{
  "num_hidden_layers": 13,
  "hidden_size": 448,
  "n_experts": 64,
  "d_expert": 288,
  "moe_layers": [1, 2, 3, 4, 5, 6, 7, 8, 9, 10, 11, 12],
  "normalize_top_k": false,
  "balance_loss": 0.0158,
  "balance_bias": false,
  "norm": "layernorm",
  "max_seq_len": 1024,
  "train_tokens": 1946000000
}
Below are experts of layer 4 (counted from 0) of a mixture-of-experts language model. Rows are named router (the router's row for the expert), up (a neuron's input weights, with its number) and show model dimensions 224-447. Each number is 128 + 32 x the weight over its row's rms, rounded and kept within 0 to 255. Numbers have three digits each.
After each expert's rows: "gets" lists some tokens that make up at least twice as much of what it gets as of all text. This comes from a sample of Wikipedia text that the model never trained on. Tokens count by the router's weight.

# expert 61
router:084108143110093119090070187133113135092101134102147173096172125148107128138161192143103182121132087109133128135117107139150092141189175169130139166085185124090145133123135102155122142137133140087141127132104146101091123133133109147097122076115145186095112085075135157123137121136096131119058169156085067164186138122141132172101089111110134186107197147171153133152131073108127147179188172132168159127106154180151126124096078137092118106144128181074110116073107128135095177156146123115062142098183085107120099161115191114152075138129095187167159096136099084142154177154148175186200098157119082145120135090084143098126111134120117113117126127105069112116104123141101153186066
up1:147152062175104142201136121114137152158146178098117085178132197096102157136077079135079129145167074165129163115158150111108099106144146168101148116174121086157106146154050117171079188122149161152112180127155137133120173135178150126133094091110137141162118137129114167142132118077099123139149169117131134129163108114100118093112128097152149105135163156125023170131138148118093135111174133091146143121129146123131109122164133106109107149166101055136126155150168119173093169078120154072134082061174169139175167131141153128082158137096141117165195129159130196128157136184189151088122162120123132112112123164176104146073177097084190103162089115156174111081193132116111134118197
gets: "9", "0", " an", " a", " is", ")"

# expert 50
router:083123131108100125096076182131123148083089133093132179086184117142097126121164193137109183144128098115118110145125098141151089130175155175129143163084188114080136135136149100150119136139136144097151118129111161100085128139137103146102122071114150190085105091078155137141145130126095142126065171158083064167183133115135135181096083116118129183118198152155160143163153075115132161177185169144164160113097153183159127122099098142083101099148131184069122120069100134120098172160138128127066139092182084101127104150121185124132076135138106185168139091130088087146144170133149179188199091151122113137124132084073150085124111126119116120110126119099061113107099113153097144191066
up0:164181141075098152137099171110137112143083170150117104136052098185138107113099150108137132113173143125126180145049095145145134115141186148170134123126074109112123131126100152140106146156155161132155171128135130132113136173151181120155091055047108100156156151127180075123102131126150077109133118124138182073068161056100156127116128140153179113165143165127083171112111150126128107188111129082139148152133115132157136135169208114170109152101174114151166145155117142210107136167132145081128052137077090111190144097124064120041179107149164160123103106177139178109119034129091113165195107135115159144127109096087108093128146099075146115129128088141143214105091165176121156137131
gets: "1", "2", " and", "-", "5", " had"

# expert 32
router:076130123118100126093076188125121145092088130094142173102179115143098119123162196137105187132136094108125127140110104131152087135188165171133139164086184120091130136140143111166115139137135133090156106129109155104090123126122104140091136071111147191089102098072148133134132118123096128122063168160071059158187131115135135178100091118109132183103192151158162127170143072115130152189185164146164145119103156176161131125110083133082113102143134185077115128061110125121103176158138130122064146101175089091121104158131186117140070144128100174172140095127096095153151175149145185186196092152121099132126133087074144092126105124117117119118125122121060106102095112140093148185047
up0:156220127108057093142114075112121164134143150116082144156182161082075128157110093138160090126109100112064130140135150177138131169055148088080138095114105109144098074102165143132131105119171101114147161168044133160133159093100117138127139153132084094140085109122168089111112118156105128146163083135163181134105134143071086154150161133084172136129105160134047105212144093150076151129144171095134108147144168115104110131172125134159102122186064131147170084167146118072179121079115181130134167126098130150132169070165077144124142134092135068122096112057110152058064078152154125118144146101149088108176107131181136075123109111091135180146081111123129084097150102173152086100200
gets: "1", "3", "4", "2", "9", "\n"

# expert 3
router:139174104161130125111127092118169119232152089153176130100138127094131122181122172118176139123122137126121096166090077140073086133151140110056222076092133183142097112141133083156116138112168135136167166155104122106104107166138103103075136186123092113162121140088179102125135095154113183178142129112158107139179126139122117126148063131120171154085170186144132095127069134156104084186118136114176173107141089115082118119101083142173153129079082102180137110114130126103149151124076173071128137192161119063155139097141155086181135118102113176152125116093130116120167150115141114152076088154118087142151135151139123130168114072149064080175168165150111121171106100082153080138109
up0:120119130125165104102102113089139131209134119119134133132106157096109174147109143170119147113107129136148120168123082065068144098159073165084097115123138072066087091161151099016160086174097117111113113129147106152123126126116136137133084210156104150222151164148126144138102147205092142115122098124084141101089149137125185127172153127124105107087164047093144106164126104092125149146080098126171106078171083206115134132102111115121182154146094139131131184120138101122162133091110161153118069141140149149170109166148099122176133109120123105092135141112092207088108130048121122082138149112137127109124099094154123174155103138081155138156141220112058119130106117109112088116102
gets: "\"", " You", " I", " —", " Love", " Singles"

# expert 45
router:078121139119091117095077185139121150093083136089137179084170117144096130117165193135100184130118101114110119139115107142161091135184160174128141170084188113087134143129155095161119143150144129088159106122103155098090125137120101144104125072106143187088113090077143158133140126128094137118065168153085064155183136118136125173090092122118131181111193144157160133164140080096136153179189172139166144119100166181160127140108090139073109088138134187080118123081109128114106182151139135122055133096185086105133105165118183118146069140137098174157125096133091082157145174148146179186189093132118099145126142086074137096134114129121119108109116117098060107110095124144111145185065
up0:143127127129101124178131044131190119139157164144115131090151102131133175148130167139213074098101114128140156174106161144110134111069168146107131200105150068126131146067132082102134100113155157142100082111067119147154099121083148079190091148110115079131067115102115226143138158136178130119140132110127168093103100197191142125103151153124173139171130066136112171093109111150160138124082110047161099133150154129177118128115088179095112101125143146147156140143135134163167125149147106098164096110135142111099097134173134148197161117066151153107141181128111123097089143105138132097118112114195085115072132176125198100109156121108076123117130152155140156132121124075130145139134
gets: "6", "-", ",", "|", " It", " is"

# expert 30
router:089130124108112130084069172123114148098070143081155146101154147141091124107139198161087172119123085122080114138136142157168093117175167179105132158090172128109136131133139124136157100124128115100153091104138125112085158144111105164099111075116159173111131080058097144152141136108080124139074146133077069135165107103155139183112100147074129183122190142152143160162173091092128155162173143122132149122125178162176149116088099133083100059158142165090103116084150144136119178151154126133067155080204111084127088160130176100145092130098088175153101085144097091149110158172139162169186126126114106111146105081032142097131113138137117106117141073123056095116074123137084157159062
up1:129086119100122080165076165202141090153170134089108118134165103166188167146169114187101082099156165117138116104148135171159166121072138071079056112129174121093095138120111202133123155113064198115113103099111117148126140140147128087206160137062126074140110130177120133131072105136111082137078113152110127140118139128091153080191135169141173163112141154162135155139124229114119162156037127136162145197095124176184089175031131099181032157144146050162197151076137120116148146119070121136144147127142122110134098106075141132127150166145140124103143104163111098152133081088142170137075163185098101072118160098079131080152092146164073121143142082158147131120109205164117125123134
gets: "0", "8", "9", "2", "5", ")"

# expert 49
router:078092090107156124125069164159137061141107101160074168083103120138130144104171140165144125093146125151113128112171142090081156129119169163148140116174094129178084129086124145092188107166156128066083115131184142150143130142161120159136140206097132158077142127159096148188120177147159112212160118099100152100122069157110136195145094054105151144168061148075124148096148147158071094159080103182147156098081105178136148138168136106176129109170194065121136131113121169091154070076143125161098126113093059129145110101129087165126111145098099168111171129185111130120114175137119135117211136098117159162114126126080172162130087126165177120164161088157156152124156112142122083073134
up1:156139164119148108145089104166110139110119121084109084152108095153094136153140146146124094158099120098168133109179140148166079153169139146109146156129176145069119062111159153201102100145095143089129178141154122151129141150093170108098197121115140091119159032107067159164135139164134158131150134127131136127087101097178074170179114134159139167147139170109141138116110105093134098145136046139137091161168148093131140076081105092131221195138098161145156168152158085097117097105137132151128116080142155099103118144175087127178161101095117123118106149111139162168159080164166135091110117157167123153152108109154189082065139134112166148170078133136077126155156130085162158157122
gets: " by", " of", " with", " to", " for", " after"

# expert 39
router:080116134110098115097071187126117133082085126103142172098175117142098121122166192155095183140122102109116129134127102133152085126189166161112144167087189112091128141150153102163134149140141144098162119123106152113086136135110107149095123078122143188096108096075149140136145127122085141123066166169084063170185133115145127174098080110106127184114203153162148142159131074108131160184187172147170154114108161182155130116095083139075105094135137179091106130076101136129103177155153135129067142108175082105129099162125186115128072135125102181156122100140095081143158175132146187182183106138107106137124142086075138101128114128115116113100122112100059101101091122153108154183070
up1:123068128099137163168120089118119112133121104115124142079118124174137120141153156142097083132194106161212083095152177144069163087082142098147151114075123137095216150094133094124115137075126142160087108157149115137148115136166124153173117132150149126126110091151123149158122163144138090082142178088153082137090072124128153131135147093120063182092098111153118174064094144176102091169115165134166092116117128148078128160122108151098141099113146159140194143192110120096085093106193182086158217104138124169091132095124103123121116108135148119144106103162073091204087098085112073083156196184139175091109126097139104126147122089168126100110141138161117158160198146141145174129166
gets: "9", "1", " S", "0", " has", " British"

# expert 7
router:077128131109097122096075190133114147089098143087154171080169114148099127121159195137113188128123096120135126142116101143143084144190161164134137162087187118093139136122144104149107141139139147088158115123108138104086121135140108150098128071108147189090107086090155144126139129123093132128061172155066072164180138119136138167100089109105131186117200148157164141169136083110134157179185171139161153132105153180159117123097101139079119091147137181076114125072100136130099173151136125125060147101174080093130104153132187122142074138132116181160132098140092083148152180146153184192189101154122092142126149084072138098141101137124128115120119125108064103105094107144100151182060
up0:093102151185136075153102110090156131098132141102153139100113146142161091129189086120136108115119151105153140121112118141098125096050155084115048100155108105115140093111131148121116172081122179073160158145092074122205131142137105155206113196136112143161168179090142138164096120160083153106130140123128163165130111139140165073117128164142114146103122171121133179137119093138105126201136140197096108153161143131156125096170113125192073160125164138155154101195127102127125106129148126173079152112144136161120157111154085117129114163155171083076128093162168191158135068107205126108085147158100151097169120085136096116147112095160153121187098139090119134145105143116137142065088
gets: " and", ",", "5", "4", "6", " T"

# expert 17
router:100123126107151148085145131181112106127151144104158200145081179124146126112151134157130156179156151172144064146088099157101117162092188167096145076109178079103117127121134058154126140127166160125103106169141166114106155134183121120070157119093105169107105135100140133104188163090123169137092151128096161124138112103103108183106148128191120099095153066080139127174061180113049151166168137149147116101119133146132142158134115111167101074156179102106077124117119083155161114176133083064138158135182053192078167134133146163182078104116104144143170140113108149117158216119146110079159145078104176107061086171107075138105072079133119118072085164053143146096120134142167175105134
up0:199117138110059141176201117145143171175190160128073081143065106172113143123129136114071119155192134168107171140106174089192126109104187147086186136149147105136152134162120147138146105073176102149127192114117118098139163141175165144135126125073105129159086112111121107089080167103095162140155144145131098123148122166043133083111117136194156080151165122107107071116130166133127120150145104143132125140106119146089051115141152136118165126148123049086104106157153150181090108119172157116099094094141108126084118097080139113096138093117122174179141190171094144081080101132122119122101094107133175150105110116144179144185157166097213079142087169119148152104132132116145101077173
gets: " to", " also", " not", " would", " only", " can"

# expert 62
router:081112130110095120096076185136115138097094129090150170081186114150097130127159200131105185134128092120121122147114112146159084130182160163125143167086191113084134137137141106157122142146137150092163118116110159097086121140124108147097126073124158190092100087088151134132127123129089126112062172154086064161187139108133124175106076112113140183110199144160160129163135077114124157178188170142157147122106162189157121120097090143079114099149131189085116114068101136118096179157142126120058138103172085105125099160129185117146080145139101186161131084124091092143155182135149187182196091151128103137142131086082147086126114130120129107118119120106066105109100112133105156186065
up0:167090112100142071140087121125113160180163132141138163128091134144056106128128040138135128119183164130114146135122169168141168112079157117121103088097135119155193101086114158156135135137119155129146171126173058120129096107134092142138193121120105086109133168123088228129069136105081187117116113172097124107086134127179168103158154167146136075181119122092111098113094120214181146128157139144164165077091072089113115155117138091109147114132114062165115130149139123164058073081093109175078083075125151021157201105122072155142131151105125058188123049155147107085128135070124092100136167132114165100094091156117144103127111145089125076106100158124133077141105160205164118143141
gets: " a", "2", "0", "7", "1", "8"

# expert 19
router:194098131145149093162078120116155132125116122145131101070084181167158180155147082114098131087123143075091122106138115138112173127062132107108163156165076065150124181140154086132128183117099150114101140163068159135149130055106146118081132093151077000148178112157102095142150140137149103099188152089119169118112145138108131085134186091160097091110114121137121118080153119148111070098089126172135132079124134112161169166149119096153165193109147071119108124197124149066131082105134139145098132166111097157111134131172063133160121095100149104118116114150172153097079079165131105076112109120131124115137106094117183148134146173161126133135166130099127138199137087177119126176213
up0:090178161140109132149166150089171108102139138086160110111140103121149110157153168210147116147114121147123155137142121171145121195111131112158098138132124119116147150137128162107140099151143140143145107151123161114165131088171066165115110176165142100132151167093135125120078150081199144081192094102093141125241111162113079105160100151176140082111163142133217128167066132149158156098138135140101093079173090104160178134102138085174108149110101124133093085106149120128102162156180138157097230092122110093079167108109156147106181126173151171135091137129138142104124149143131122104065196079079172124168116084139097146087131133163158155184109122142141070174080091126161067202089
gets: " the", " The", "The", " his", " its", " their"

# expert 10
router:202090113173095137145072098143148135154136103145088116187125085126162142118119138176150124112119153112068083067146068099160127119118124113117145159180031113178157112160154096135157170133095165145132111153136165089176155132093171123116129105168085019151162142102052138154140087117151159129144121064108166131069141099187135074179119117142134143093150116101104122132161075163094084110105081132148134101076125112154091135109113078131137151073137099126153115175094149057149082085178161151073172114140104107114147117164109114152101124144133108111119093166185162120090104106167132101144095111176173135149097080080182161161114148187142105165129114058175160100132171167132087172184
up0:102192120095121150124124141080103151149110142100108124110170119107176138138125158072119108148170092131129144065207165109061171094126123159144173122168180079079163151112156113135156155155149117190120101159175116088151159132122126113121238135065161117121163152157076169137134169091143114155141108126099082082177116168190083101131142091178111107130142156101171133157159111122141113081135059147110121106115128116144120111110136149136110099058139150072072174124154091143181130101114131121109129110074102102114105111109137099096166066141119094122137177123127087173117138127118054091094083177173145173134179174115226187159070141153097149135157136119076128142156122161158157156226
gets: " the", " a", " The", "The", "the", " all"

# expert 34
router:079108128109089136100062180130109132089101142100150178086176123151101117130170197139109183126117098109114129136112106136149085131179165163120148156082193120094133139135159107160122140148150138089158110117100138100085128135117107136094126070114144189100103083087145147133132132130088130126062164147084066162172132107138133172098088117099143185112196140161158126162135076117126154188185169151173145122098150179155108123093097135078113109128140192071105119069108133122091176154143116118064141100170079093115102154130191107138074143128102176162144105136093095152154179142148186186192106151112098134126142081074148103119109123113137103111123107103068116110080113149109159193066
up0:149095171100140120142120167104128099095126092138159151145150114118171134108145178146106079143165119104120122176140191145142131144164172079125140157089115124173108178113101132146160091161110110136117133120086147089133117120162126122127076140094121094088091072141115143121128112088097151134197148157109140151089126159087127165112151112096184146101191121156072151133121144098083079137082226108092091038143131097112115122116153156056085118133069087193068143210176108106125099085142159159193156139097181127069169151144045208200146117123198136110118123101051125132151114086102131163158142169121097137115087120099094115107193161136092137179124152159153127128182154124069140090141
gets: "0", ",", " was", " is", " and", "5"